Below are experts of layer 5 (counted from 0) of a mixture-of-experts language model. Rows are named router (the router's row for the expert), gate (a neuron's input weights, with its number), up (a neuron's input weights, with its number) and show model dimensions 0-191. Each number is 128 + 24 x the weight over its row's rms, rounded and kept within 0 to 255. Numbers have three digits each.
Before each expert's rows: "gets" lists some tokens that make up at least twice as much of what it gets as of all text; "comes after" lists some tokens at least twice as common just before its tokens as in all text. This comes from a sample of Wikipedia text that the model never trained on. Tokens count by the router's weight.

# expert 121
gets: "ing", " with", " to", " of", " as", "ed"
comes after: " to", " he", " also", " and", " He", " who"
router:118109150137083142184124115107151168103116160152093119123089128101146106117118142145127137133103153115182108103131124095132081077156128093143091111129097154106181136074113107186154163084107119151152081121151126138168119130110155103148161165139132135160111113113136123096171087121126137103127110168121138099121113085106116106132166122099083154105127114149134172142143137134111083151123152156114155133125130176148170160107132134093106135127122119132091123113113157120128096114121134116133099115124118137103102118126150132081162124133135167113091114097113121118144148149122117114
gate0:128160109120151132123089108135164142155117142096110106128143131133110126117150099121056114116148149153057173159151121098097131122124154134118148099145128117080074133112149113191128087118122118118148116136091151118123165154129116114133146137140141131149116107128147162107129063119137151118104122102146151175136202081130134127093158125112119094145138101096071133081105110163111086116109145098089095108108137121126133128125140139140126130147133118088099167140147139133125152151107101097144144140089135082136169112131102110130113143147130135119112133107137165163111130124116155134
up0:115145120159150134177107117131168096117163078105134105110149108101103152136159155101114075110123169134141090120193138107119109137119133126148114152083121120129070107136140104124108148096121148121164155147138161143117096157123086103136156137145126125132124108140138156120103141130144127121123194116126173141110172123109118142141160155097144098150151103077149127120125083114088139125097109123144138121117142155138128135126140124163136116164128055090135148136113135149130150152103166137155158136105156163156122116143165122123166151106149117090106128133182181153125117148134128122
gate1:170093084117126106097159170122136141119132124144125131109130086125135140150133140131116122149115166106147174152126127108137108172070127127116110149150136158085113139097125147103144133120142145104088119116150140100113122169171144118150133165121129160100115122172158143127111092176102155122102114115135130140117129147133075144095146175141137179097128171142132111108117152153114135140121121076095105116176097125137151120119132091110096166119109105164098148091135101099125106152135117121132100115113119118098103092093143144123140130181160093117178123088079110125107169116118105138
up1:141125094132117135163162190103081174120140111106115112121114121123117150154120134113126099110145149092160163160120139141123081113113139180138158144155115131066141110104096131123149145138127134141125102139155133084089172103116140165145143154098122151122103119120090141144123132169140098086145139118136122144131113115125073108099140146145143163133097124115094154132125111138116124117120153069096148098179085149164137146116126087120114154139106126120085126087155117096178118126133161142152122141125164115115120088117134113103112141115101082095174156104121153111113139122102143165
gate2:141119134165144124158130121091112137143119141097116131150119106127149124142155157131157125099100173129147089156144113142129133121149098133136156119070120142107126120121140113074156118101116099113162117114105154114130109117139139124172114189107165130105153129108157155114161129074188102120129138142141155133141115149120116111146171164148135129143147172123102145096138138111170132103133136108159090164120144161131147115130141161162163127112131107092122128146126097086139145168155135092167142125141092145124108164104151153117130061083125130096097117163140115130113053139159143103
up2:122127113151130112119161097138146112158100132095091126160110145116123141123116084133078140154115155117202128143108128138160095065170098163136140106139144122138110091116155124125081065141120111144128155130150155120158179162135161092167152147108109138187114153138134147081120138118104109107098127142118177127149104129146102143121082188089129108116131127148097125121113132126093112134143145150125117164098146121149155156127111136155138149112153081122140128139130140126147156149145153142078123116140147133125123151091170153115159095131133141154090128146142125125089165126119134109
gate3:168103091092183148150118097175136127125080157107079127147136125113133099136119119151115079151128157113125150138128130159115147123140133082135111128112142120066101092124100142110170159098112104111154109179151127116134112096133143086087150119114145160187129137149136143118130136115146105142090164121114144131136126137153113154122106121116163111150139136102135094133143074148130085088125146122180125116133082111136104120116108119120151105108100092134146139144139108155109130138130144113104092172083142145130152136136139147108138136193153127124116114148108152122131087178092132170
up3:118169147166123130163114122101135134132192095127144134132142104129115133151121147151122131135097103089154107131150128084150113156129111146147120109102104121149118139160135124128128077118097153106126145104156098087142197180145107128118151157138109113106112130081141120100122162126131130149108081154108115098190115114144153070129125121162114135114108130111142186141108120140097113148117091168141186130126141149108120130109155141137122146115120126163147146168095131091127152116169119103149120099149128104120092179157103095135152138108158097183097120138097114122098124150145131135
gate4:157169152129134149147146152106156151107105111143116093111174146089130169117155121150126147119129141111120080084142090120133161129106136129133133130096133156137131141128132125099126137151138151086157096128128171131171145156112139090150153117140116115146064160123103149157155151170104087119108136098118085163137122159165109129110139138149089118157116083113124099165095044108116084122116151135130158142110169139150124096131157121109148154137115137131126071133114147124130114123160101085101105106100131100116126115094115114109130072123118153134111121100139101136133102128134084109
up4:148168140148098132151169116167176062153124121135120120126119134089100130100137100118123144113145126163146135143094178115146092142110151138115104112123123121122103128158115113134096109142121149124069158114116154153104137160159098126154171110119175110117127155160103139154105142125144166151110116098122109152143130152136105149136137108126135101136150109102137113099173077096149117125104105137162119131159109153100119108136127110166140108130182131152076140156083078107102124139103128089126138143109098137159085095133114130162103080111150107148133135120102115116175129099125154086
gate5:128131084136098126119156157107114131173225105134093106122129124146114147113069158122162119137129126151110165152122089118113126091106102166152122147157120144136138143133178093102115102138117175137118113140128097128168082180151141138117119136129131105136136149100119143120117156102130120118125143142153115116095150162136097147107115112112124139103127123104158112096122186125114118119081100087114133115114107124105145115104125113104097166125115130136130129088187161091142125150105159127161149113127113179143167077139127087124127153087116127149112136120114117113146105118097093104
up5:119124184121159124147114109150141129101056144139103135118134142119158149112146118153100121115182099103116115093120145133121139154139141085102143098095130066141106144128067165150103138102127093145117127103151168129125199093135109120094154117114120144107164139194139114111130113150134148121117142120099132142134133132129135130126121152125144137186133091095092171182128092145123151146113113134138164132129122138157127129147137165141155111099141152127138129180078109125094120112133136134108120115126108097115081146140127182126137147121130140087141100129148128144116161110169161156
gate6:114093148150112127094087135142109137141089149142162148131082120152156150158118088133126140152106173153113141105123120168153138122123118111110120089165136115116122108139093100150154191098155111162165164136135121116128155149104105153106137165139135157102101141131129113147124092094134166170095101090095101107151138085146143128118139158097113103162125145140132103156147119148150098122113127096098080120128117128139143183106131176150089150099142113144084171125153113122137096120105164115117135098116115149143095095151151105151121160163129081109141120140132141143145073136144140126
up6:118145137133126135120143113145147120132120107176080168147143153131112131110091141129131075127156114127177098117120128121111140096134127151126162142083139128138147154122142145155132154145178158098054101118128124141138134131150090111107093123138126143155160125114119107134166143114172117087176079183130128154145148142134107119094092096107144152096154149137166124074109136110135146146149148147135145117145109116081097146147124127115166127154132115133135132132159139092179170071169130183127121115089144110137112156117125164112143116136112158106120139095138117105091090137117103112
gate7:167177126142098137105076156168127105132125162110135128136121129117135123122120129168152117111157159175099090131163158175114155130130128135127140143140112124109105165147156109163123102128147077134116152189093163132118128111107089154106111107142114113139162125125124106096107096117134127143151154134132101142152113126110131097141104111142156081122147044114086100095092136095164112105107104117127155114123084092157121144109106123140138115123147139173113162112138140103053156124134153140113174144123134157121108118127137106154117128146097171141127150092120156136140142155148125136
up7:158165127125111140080067153111142110126147141103158119128147134135153144113133145134130088101138183138108054106165141144115150105107148124106135148127137155110098154114122129189141105108160072113144124180097139154139070111118088117097131107114160107148171128130108102135130107141115089174095140103101110134180084112148142126114129131119137134138141105108101108117138138132145075125128113151116110088129106082170150128100131144130125123115136138152093152115154127083096142109159136123148133115143140124126117119139151103151144117131115166119156112085129146165091141123109094175
gate8:104108107131110099145100104137156134126106141127111093114110097099114099105126122129104080150141121112139092137119099156118118107108092157114134075155069120142127179131154150167121129136098140133114115145103094105131138085106090136124169141093130163148092107130161072100169120173105169124159104144123109151120147093141122130135113137076115137101107105154128158110128114136097129138079095134130135120153132140160118180136144124077122161103116114116118094117125129111101105141154110088177137129099121087124112133130148116117138085161150186133124102116095110107143122152126129080
up8:106102127146094138131094120170173139113122149117111090091102112102119124094127114128138111147129162134163104130121149156132111110119111147101122081157065119162123169115120161155100133109117128154126112139134116131145128095089095168124182161091124143150122123144164072125171110132072162124132114145147147139104134124148111157151137123087097151095142089141107153116123121111131094112053113119133109138152152121150124167136136153099120152126125117135115132115095160128097107153178138105168122134093109066140102132131155100131125103131143167116134105114120121146131113139122171079
gate9:134147124141145143116098165128150116120093148102124106146104137134103137128142074125086121151207147129155123111131127122126188121118145118177099102119147115098134094121143108141120129171136135110153109070146112116122099118108152113143113087143102079122130118131126142112077094141098107152121082114143151144154129141124084101133126097109128115105060135148105098106084154158165155116128158136105078140107120133158110151130106141103093097153103137091133138119113123111095144115148128151085108112100139086137148095151111110115137153166128176106148105117134130097135114143094146161
up9:124104082119128190125125164137099141087158149130167169096159128099112150125106170132111133089122102143099149163123140159137134093106119084090151117160090142104140121131103125158087146124139129098116133169139116169156169122130118163115104115132148146151114121130098122138143173102133125125131143125116106134113100147170124119148126111129133118129152117131129109118096140058119136146164129086135152129132157144119109143115103103139081174119182101111111108127137121157145168113095109135139143156126169135151106140132165117115144100122106074158145118104084144174149117191129106147
gate10:112114150130148144165123127088102158111144127137133105133068117157095156101134122173137084129174168157118122130130151110098144114087139173106147114096130130146140106165107101124114107148165137122125129119085108158144102111112081136112135140130113105141126122093128108125132105130179145135089142148134113126128127101156134124107127121131094079133107158126153115111130112095125123153162120119108144124072118167120129195143102145181102141162140130137116140160067105133157161084099128138122108110107133149121122162117093146104134168125143113077129143146131082168159119143130151187
up10:141211113127122152125136107128127128135093114143130129064149122122171117163156099091154137133116113096128119145148067141148122144181113095123133134158118162161127109081150130108120122116105146146092115125145153106118137101173145089131107106098162122142123150113088138113162142182119132167120132131090137089123076084111122172156128114163089115134144144108140126074131097108126116086120103111100173127167120168123121130123123097129127118110144107107139122136107119155099082140141137107148113123098112130130112114123123148115154097111125131092188112105112090139122157139153129108

# expert 15
gets: "un", "ed", "od", "le", " colle", " ed"
comes after: " d", " p", " s", " D", " r", " sp"
router:123111151155113151137179085115134124151141099168126125171119144134130132135149110126139182161142134162097093080150136123112163142113062151094161071163176139118132109133135104116120106148103111122118143093133118121128101126156124075123085155140141153146082132107146108146141127116125133130109166130156155118147130093130156156167144126145116159105150144079133116131124144111093106134152045143096142129143153119133096121148135113106119153107143101149138129157094131164117128109174153144148131139097114144114120089071145153118119145123089128162101132125098101163132126165125132122
gate0:122141102107102164153120135122086141138121161135142135097107099134098117091124126152118099130106173113063136164128118151151124115090133111122158127122149089128190193130112158136151109118134178132128150170109192162117141155135123141120141153149111121110161114105120137122109140123153122145183136129138105068154158128149155068113133131159112122102134150121112080139146094154143124144090126096121084132126069110133160124110106150127115145139094118181132143133127127139108113131117152093121101136093148106117138115126161130163089097139098142121098151119127144128148136108098092093
up0:111091126149158154131119116149122114105117138108149126090160167122136076106093148151162135087136080106079134179123129100136138107123085125115134141139155118119140183139068129067145080146149146105108121125109096127132146140123088141135090197166111077150108070135148149106150140119139112145121190163116123087137119168133131125114150119106118151115098144156120111176138123085134130111126101139138152111152114120128118131195107153123133137108133121136140117137119100156140123122136156143109167123100129116126119159131166151143134139134146147122139143180142135141125155123097139156
gate1:081127063132149109122145151180111150157107141142141092125152084151111106127096158149162162081150118117119130153147099142166117103124141142156181105129154131087143146104147088151148143077141128115133152140124131134136089143140117089133153142127119138144136121145085095139118152098111155157141121114137126101136181127147158138167109127145143123126095096115164054138124111137161119099134136129137108126160130077107128177147129152146123088104077119139096110156128199133124108114126113103122154131109102129139119129139077139122114129113113138139114096143117172129162135163132148121
up1:123099078140141136130175134190155107127145108159124137129083127114141144124088114133139117101132116131154117117100129124139125111127138118126175081149170138122140143084103089147130137175132165100117100140129106105155112118100135136101115141157118137143108166104123132110139115119135190125150127106099166082159117140178128130098119157148174140140108126147139152152116100160144184084109112151142166118150183173158158132170081127086113133128114112140113082124151124152117146110126149141130108106142099157122122117159134113115109132113147134079178140137125115121126195122106140132
gate2:145129127125145120139142093160137142159125093148143125158132101104145148129108129126140119140103187128125116133110098115097142125114185131107100111108091158144098111119174101110154091132135142095126146139145108134127133129091089125100145137174114107081127114124130149110142121135067135157134086128132157100166127149101127146129132111139095122129138138140101139100139106125155099110131184083160140177040102158111139134130093117122108134098110139139102150106137148164128106088127123121102129164091134096100135127129117138148126141115139130124081166090147131168111099118146185188
up2:098166143083127125113156098101100144145132142155121150103141148098169130172112122124141087124134103133139144133143139135067113158109036145121092123154195115139105169083104142151151131122109114156111132110139109116108133153131112129093127120148146147116134123109092103146096134150140118104127191148090145133118128133119116115141129151157127090129109134127114156140113156147098175146130117144167171147105132121169140138152166180144111119141133135076133148125130118096113169144138109145102108124117131138132132159151137131136108124151195115145137124112105136147158187119111084148
gate3:102127126097110178140119127143138139138103122107126129138135120167137126160153121149096141089139103151120118111128185099128113176114138161116143142145117161138116147125122138093157109145109081100120130108110171138145164139106128135165116135148114081122103137131129133145092191113163145082132150075175165192113153103135151131154147134148124144156116116093100123142095108102099138142107152128084069138133125110133162159168130131159143154157098108149141156127178141115151119126129102130104119092152161133114136136116070124111146144094138079112125146130159152111099105164153140111
up3:163149163109099175132161132136135129137138133121142139113152160136102116143103138145133099121097118128133142119107148133131100156123165140157108141119151110126146155140071118119095117143113145097083106127160138136136110119118131151146053165098145105085167113129122141129126077129145129102089142110169124138114154149104168128130116147132117168089175108111110119125119128159070123163109106114137139093139160127132194119181166130136176120156127081122110148126089107096135071131176125167124108124102118153137129128106163120110105108116116114097138124163112100123096107145103154101
gate4:093129151120106145139121085142125148100099130131114150132138163131142137173127160111124121129138213104122092137161124069159082096139176100119138156122128163113141099133153149092132136128066154167143121118160098092136143122129153161145131182164147160112116130124136122114135144117126107141119106128115099100081086149140129103130149136148114138128134139115115123151155136119121110112109131157168102079082106140169131098138102117128148136103102102121105128151131108151142118154177142150137128105125081111164118112154121148121071123136165137125141082139144075126158139126120167095
up4:101114146125080167116135098107142115101121130122145160168141117126155100171137176153148120106109165133091121143162104081165116122114143102132150140130106141156132070124162201129099100146075149149137104157170142114094127155132124149153171164151109148118083119125126102149122135120132133158129106120140075116085132101140149100123134118168139136172131102070182140149153103161124138145110145151132099157108120116134138101122093135109118134126125106124113099110142138139138162156166129115123103088135144105111114126141151149106113148131128119138166078132146098137154151163165131141
gate5:104130148113129139164111091076135111124143136126094107110155180134116100125152154090113141143106193153086123166136120119157094118114126118131100164151181158085181144124057151092108120132113127122140118138125100133104102161094128113110163109095109104119119156104096141111116174141121145126128131128100114114120160128122086110133172140127143121128132101130098103131122139126115133122122141152151100101146089117131108123102136148112107141101122180112148128131136121169181112141145144140146143150119156133154097172080105133151137094152108117151171110147170134063126118139158115150
up5:133148118176129119114129153168114150126114151138097177196145076139098147123112114126143111128138094128126139090080111173107165163179128139138111121110114096112118139136188140120158146131096110116106122165125124121171115149160134140112109153155126116143157110125132101138112094101104092138137098150137105120123095108102182139092095101116140121105142163121160156103129135128130122140101087134112160127163118145084141129138101098099136106101124094144105157134136109118107110121087091105123121115100111100073151116180163132104135133106169169130091147122119117164117141137124131088
gate6:131102127183175123156112143137103126102157154131090110157138164091125080142148096143130101135140172118120091132116139095130119136135154095159104093163135082120153129128141132144104132185110116134110127108120158152131121145139121122104129089176141150141055132156173117134170106117135126122119108154158116118098105151161089112133136116137166100084119119130118163100067122119111124133102129150083141118183134145146099130135101122141139132151084147106111119131127176126183125130139091137116116134165090145124132103130138122133163121136145078150107167121109136121085121128101155125
up6:151147171137116142157190116129162090118114141139133132108113142141155113115132134103103140125113146158162121176129135087140121157123085102161113156121107133115120126093129159131140089170129109087079123120150128149101098118148116116103141145116127135114118138170118117072106112094133142124076115091120100113162162141131134133119120104153153099182125091141166148178159101153070137145112111164074125078151142134109151104121102110166113161118075139116159133096084129138132108123145105118140158132140101158099137098124134150111180121121152104140121116118119121115115177130137118121
gate7:122134144160083130127127161161104076138157152127185118136128130158130135107165112123108122128119142130139173105130127118184110096107084171112164140108118130132103110157156134094129106159130113096074129142116139124090136155140071126134090162146151140169133114109150129134124123148104139131116089134149130121070123115130113119105178151138160149151180125122097143139137100149097097129133132115106174164089123168089108093121096146148138174138151105162123156137101095119128133162082114123132141131130141128089118123132102180142153094145139114157087126121110156132107140105093124140
up7:158107113114134115165106134145126133170117133135138134139121094144157123169133077148138104094151185125130148114146150144107133123185139140139135104138136120152119130135147146108144132109133104105117117155140158112144142120122080152119102122119135126128119072131169169165149149119150105119175098124146155140143132090143102112155080114137143147129116157090084107151127126103147124092125129110130156199095085144140088052122096134156123183110103126172107123132140152169093122115120133161180101155116090125125106173136099137123125125128131166130117109121109142144172143135110105150
gate8:165153135131085126090143127109106109138148106126150104167146128104146166154116102125105125162085197118101128109105096137142144143098136151085092093079108130111127125120094097137079144143118082149166131126140096156112138140111130124098119087127135113144133126143090163081093113121098131084111118145138082112118114109131125117106138116126128136165141086098135136126124105096136085081103162147130134128113110139097074132102133127150143181137138095112117100154111098123110152127089100147138102094138151108123169134104134102152120148129166106116113090109136116083124126156121102077
up8:113108127096098167128112061131138098087111154143074129064153155107128130101154154130153162135129141117101121155150161098158122111182157103137136134110145076168104128049070146118126160115121126133108124159092135120128103105123102165144142197112104092138138117110144124162145129154109144169133120154107156130123147090127145120179151092113100125138155120142154142133135098137121140132125137110139105107110083133117176119148090113122095142134105120121125111126133128106096109097124125101113142148103122167139136123123145116143080129102113092114129131133113139160125127091104154125
gate9:175064144128097157113135114183130137163098140143106141150074113143151157151164119105109132141141157121156145103098121124136137106098143152142088129096117095147174144132102139136086135146132136129158090103149104103128145147136112127143118157127116104155126129133104109136141126165127107118102117099165124121154114137127114155104173142093181115118142142121143115107124152119138153121140119115154137076172132142117138131148114148129120052149097109103133157119135155159148157155147131171108109134123133094143116111151159138178099168083147122130147160166125104148084120120083098177
up9:138139120130139098115123141140129132154131165115129140202132137192124099096139135111109121141111148136135118107142108125156067153120122114154155120121137143122160107148126119069153137154164167073145141105127125164138123097137136143082175169114116105120124079111130153092088153154123132085155145138112153135123174120109100134112131127125108123142145145116102120099158127167126131118126123125148099133138137109155143146077153154156120161145131099153104074102156124097166137106121161176145116121137131107114160113130123151056061111136104113119135120135144133139165140157128098100
gate10:111141119083153125155150137136139137138088138120125165071111091089177156154140066131142082085140160112142134106124133135115128140114141091107137113119190182157085116141155113117145096153088124158099133147136107103090175105119124084119149138085116116142139171114141107109116096103120116139167115102104149151173074129122128148149128105180158143152127149098107137127111102113105154106163163167132134153136117157079118124128115082146113145171145164147136161126123132126114146112100166135129163131087139148133104161118138138115146119124144111142106136128116133133121142138142143138
up10:141121114166140097159140105096131114101164120168108151138105172105132103149135135125101163101119105136099140146119119148126151139108122136142109105122137068120121131148122143101105138096148117169115082109073139133142120159161095143167116107133131159103113122200163108129138109167180159166119110125131124086106132134132105071158134116123098118142126120105096109116178105111126101086124105111134108126139089112166126099143115134135116127154085154132131112136095140074154105125134118088149128173149108141093100139152108168154151097126151162123127128106135142102133080154086115126

# expert 118
gets: " |", "|", ":", ";", " Coordinates:", " ·"
comes after: "\n", " km", " ", " •", ")", " MPC"
router:126114097157112104090099142141110148097148110116124123082172103143139126158145141111112099134143065140169115071102146137116149079142142122142082135139152115155094112156156151121105178162098137104155110084128115166154172118109120184149160104156141117148151140153109141132134099137112143092100118152091151142100131097144116108109115133120129102164143119074118132179126086145120107120133135136129151129163098129104151110080110158102107113147144138108111078104116137146133113133128119169135100126109139115150171110115142106126142145117129160081161091160112124127154167129136114147
gate0:146114132134119156147148164135088160102141126108078101130124118085140141143095145099142120188171129125109110126134127122153123159126149134089148104154155158114123164187147115132133114071103124103084114111104121153179089096130135141156114119146155100106127117201124105146169098139109121131095126108131093131118134158161112128128116120150096120144095096119083129134126133123092133115123108133134125129131118128114127134087128148142186118138117122157142148130107113106108187155131112117150141120153141132151076106143139153123160071110114134092074101101121125139084097090098111134
up0:141123156121157117126107140112147112103116195134114118140121090159107155159138154123149142121124139118126146148146126110099130079122153142118082166094075116150118194079136121110094105119157105111118142144132149155154110131127134163135127149144145123100148172153151146158109145131148109118126150130171100147149132089089094151162097108112132123092100144134119114117165172141105119123173098098113088115197112143102156141094121087117089134150145135105155099121154122100091126129133101115149134138117150136135141167126063142115097182113129160135125106153140101110142125153143143131
gate1:158133111089120123123093113091133108145136164131096100172133130126115171104128123097122140163128179114101115104090137148150195172078143099147113184140111128107106108131128102123112148144161148138134091122113111117119102121123143082157152073126115134117147106125148151139124133173138114145119117094096116074142124089140136128139126127153123108147097152145102097160122083129100156119117148141169119101111107111164121169140085118175138119088114118105141121115122152141102125175124128133134135102115153139137093162166107117134088137067148163113103131113136156087140105122129128164
up1:085115124114140153151130097123164130134145083143138176126112090121162171164125120146108082084145084106111124114154118146135120058143097111100123109140119172142111119070153144139141156128117097137117160167119126140124119166126152119136107106109124115135084175123119111114122113155112166068116146114179169186111129132109103092182134161122121138110086122155129154109152153136141111135150108121153126100156127157109087117162145134085134140119156112123121119129105065110147109103129120142100150137126112119146165090101130149126149129150111104128151097116121143156119132156109133137
gate2:145135146139100114096164132137114104139118139117141137100121170134126145121129109129113121085130141145094136134162148153151117133129156137155132158140148164104133159132114111111165112107128152152142151120108155146099132130167168165120150152134163125131157118141158153130105153125166145130109137127125124177112098099212144133095126117076137124112126147177104072087139119070134097101121174108096151118120113121140142147154179137163138151113167146120142105120117106088118130117144167096127080150173153151107097158098114093101151126150120097146133121114106136095169120100182133116
up2:140142121093138157160096118140129086139155097169138128132128120137123106125153132117135118141124102080153136117137101086107134100114107116131121112124121079154145102119152115141104138155156109140127135122120090120138144141088090084184111136116106128119140157105093108118155102131102111157154151135129096136176143164058116142167116136145109139154122131099143168145111101180120153165106068138140119134140166160111111105103094142104116100143077124149101117140108167138165129124108100153104193105086088113117150124132138142126118114113138142122139146142148110148091123151081090170
gate3:151127150143124140122121161150092129119118143106125146132079131176145112138129169186158118122135077105142120172116148136149131102144146133119175153123145106113085129149146163179110160097117153115117124132162102113147115142091156106095098137111150129131109146170144117157151103154114105140113129104132127148142166104129118105131152134096103163137144123116151137125162133105180120096125141171122107101155151191094114189126130140127132095128122149119173136157160143157108155168122119101143125158102087114107135117122129084124136164114099143117133183125126155101104143132100147189
up3:109132132104160121110116137084169120126108146128122122138148077127159129083125122122121145104108121139130130127116057130091112103118132139117111141101146071116146145093156120141105144135132080152110116134124144146120140107192120113123151097141132125168090111115127167109155164099081112142182126123139124124144151100119101115154132110098135102177129106179108104108128118118132139124160145179138144108139146089122115071129144174124103117101101096100143128154118122164112074110089118147134156101163151134146139135132137166072148130129118147111164143185113083114105123112121111134
gate4:144128118095083126154138155107153088119158141145107146116107085119161115075151101112104112113180147139140124132085134113135155100095142182155139135111176146115087132118149146089134129129147129143111074105069140129122142100150116111126151081150137114109083152135084169130135136095107157167132141107118130111141154098119114130102106138143129110114120124139134139099142122103128140123123108154134138130144111097103145121150108106147187147154113167104100128115144131180106131087089163133103181148136156149144078125149169125125100133164146138122138123101158108109081143113143136171
up4:092138129126100107122122088134109112123129128088112151104166080127154119105110141125110124084142158136149066099140153154208111131118148156161136131091116106113129156123149156165109101147142142067152140159119110131114143127139141107157122081115127095082180123125099111119114115162151118135150147121109136164129125196110144123144125133104121091089126116130115183113096122077132134141125139108105116115083097108159134157158099130083122150165081132134159124155099152088132112135130116113109147108138123126103139126118120114128124113081171133139100160116146105117123115160133129096
gate5:120139114117123083161134091124151113147136153115095079159132140104101122121158124129158137174096120113112142127117129103133142134136104149154103125123108185130098125178132176121126159139159094103110152131147139102141130115147163131139134107131134125119163086096148104106124106100096143171057140094116124122147133099119144137126130128111114128068104150104088091150175114170159133141105094100110148174170163158164118177145104179100110118121113131138124133152124112127139121125143100121166097130114070103108134150145125102080075143119122120097126150123124113129119102120108141147
up5:129155149135137115134122135129134124066132162138090111145116133121129140161155141128170159133112126114124169173144125117123099116159123161144124120128121154162120110147107139104098150174109116121117128126111138101162131099154135116151097169153129125141147088085152143101093104087082145136111173128151088127123120123141162142120123114107147137079096152156132087150165099178112127094128082105085156165174150141129141151153085161075116119140156130134153131159128128133169126114132085120117117077118069142115165126129145101106104121118090106136142135140124144111126095149092127168
gate6:120103131161183134133125142115102114105128089153165145140118111128142120131079136124106126126149132145134099115149141156102108122149147149087110163189145123122119151129109114174152147144127157104152139137158131105139135149079152104101131096160148106126073119163150135122108127128118109116121069133100107091124124159169153106122089156105135122094118111132158122157115131120131159138104114119141135120125115090123110064165128121112155136175159167153111123130141126099110141110113086132139144135101113174198129119074088149130092159147115154135109124133114185107129132180138137102
up6:128149144118088108100136143144143162151078120111118138151107117155143141131153138093184097136121104099172123164123145111155162121109091123128139165074134150133102128125164143097109124109117137148112111144147140153072114145145125141164136145087092126120121160121123164157178112142116103132108119135142166167137149141091108151144139080148147096179107115117113162107111142123136126103123140138132096150125150188096102181106150094124112151091083104083132140129100135164163108135099159100144128139159107117117145081171171101155154116133157129134138111133131116150102135115129137140
gate7:119160119174125142128112139165167151109146144159118172100088130122145126201113116106121112131138110116142139124118130140122122096111116118120118109143140126138153120144113088088149085184147166107132125128179152130163123166111131093153141139131141133121167156116127200126130167159084099129129113108113182102121122113119129115168151156152119115133087084123125080148112131120119142136120086115136106150155154144088127126137126128120113153113086108144152101140106153113134148058108125106132159081125155129109170120135178110168137115114153153094141162146119104138109139121157143146
up7:122159123147135169113104124119178110110126135146156127107103137118151121164116139132132095143137126123129090154122139124126143106128145161093165127127156116100146111097128112153149138160121144086157106132159139148133131155148161166158123108138133101123163176145089141069126155158113128113102085118172131150125154136141187114152146135094126121146130075113133077174120095133092131110166133114122086164151145151090133125129146163151119100126098097159127136127157130080132155125117130139109138082123086174174150145116122132167128116154143090095137098130123130107168153152093168158
gate8:147180129145139122098110113098086118146138153120152131113089125093149169092134123120093116130101139137132122072136104104124149112116116127129156102096086097079153131147134121132121125084148102130092086162150144120133136111085161083133152140114177156161147109136143146122162104118125110129126164128160148150170156104130155147156109092130073136108160133095127113093143143186133092121141173140124146167135110100092103111086100126116131101096128121135079092140114180100097085164120103129125087144132161161136107127119088107136119115125118126120124136148098118139132131146133133149
up8:093128095117109123118093134110083121130137115147150113149119132130140102129156191111155114141135110154169136104099157153144106121124150156163116137092126139126123135170151167148144111132092080139146122108162134106146181088111157116186115115131140102136116069121095134117134120138126117135131142152142152124141133135150118129131137154143127151114133174148132087126146174060063126115110117116119146140147136171138174156134113124118162158094136155153130106127090125141118114105171087122152147163120146080103127156161122154131102117107142161147128188106129092123109130109147119179
gate9:139121191138157070113081135124164130167146142086102110097124095123100143145137152122158095122154123147084148122144136091114122106072172137138119133117147125141153140127152116121128136135123109091141101143125163141121143139130155139137107172095088095166154138106136132113111106138159065161128070127131094103145158154122086107128100106138160184125164137116102086117146114074084141117138124150131130156112121152120108114131151144103157126126101116143137122166122118108103134169116128117120103151139136161146162119122148187133102156118142151165137093138123106111107117096102107110
up9:136117128094107193129156116133148115102078111113081134140140117132158148136126109159118133118100147123133117183147102178134128108135119117115117107129107113108102124108102120124126104133137123151136176129140101066156100117147072149144149085150128181132127113166133133162145169141126141106116181134078135143112092113114140126145125113101122093100086111094115178147145144199132155105148147128114119123115148072103161112136110089155112147117137138108118155108158149134132093076127149159150115117116157127131103092124116107152128109127125094097134132164086169150145145131138138128
gate10:145126124131131146124114149127120120135163125181147154137126148092105142169147115125112145092111119122135110124162103115121136114113111118118124114105099145153158147143143120127165190145152094135118144157106117108157161134101148122112152123145126148152131140157133125123120156147164137141160143092111118112115110140146110103177077178102095141121127120082094187158159130084137152171123150098114145082162106137080098128150109122151110140118100125174102138144148158107126149088100118108172179146072120147135114140086170103132166127100161092115101121117144110178137146142137127153
up10:126108115105166119117139170135139133100158109137135131100139131121128168165167117118109099129106113093127100103156123128130132094144130130129113095126138131145174135148152132131145176127158104109094142153098137130155158088057139155107102117128107121113125132154148079108136146155148129121157194115080128128133112116143094125170060157130122135143127114096100191140132108098095117152138159105108195099132115098079109080126122137156125148113130124169097140149141148138124141133155139126162185136104101126113123122118155126139155124083148097113138128123165111144150127110149119160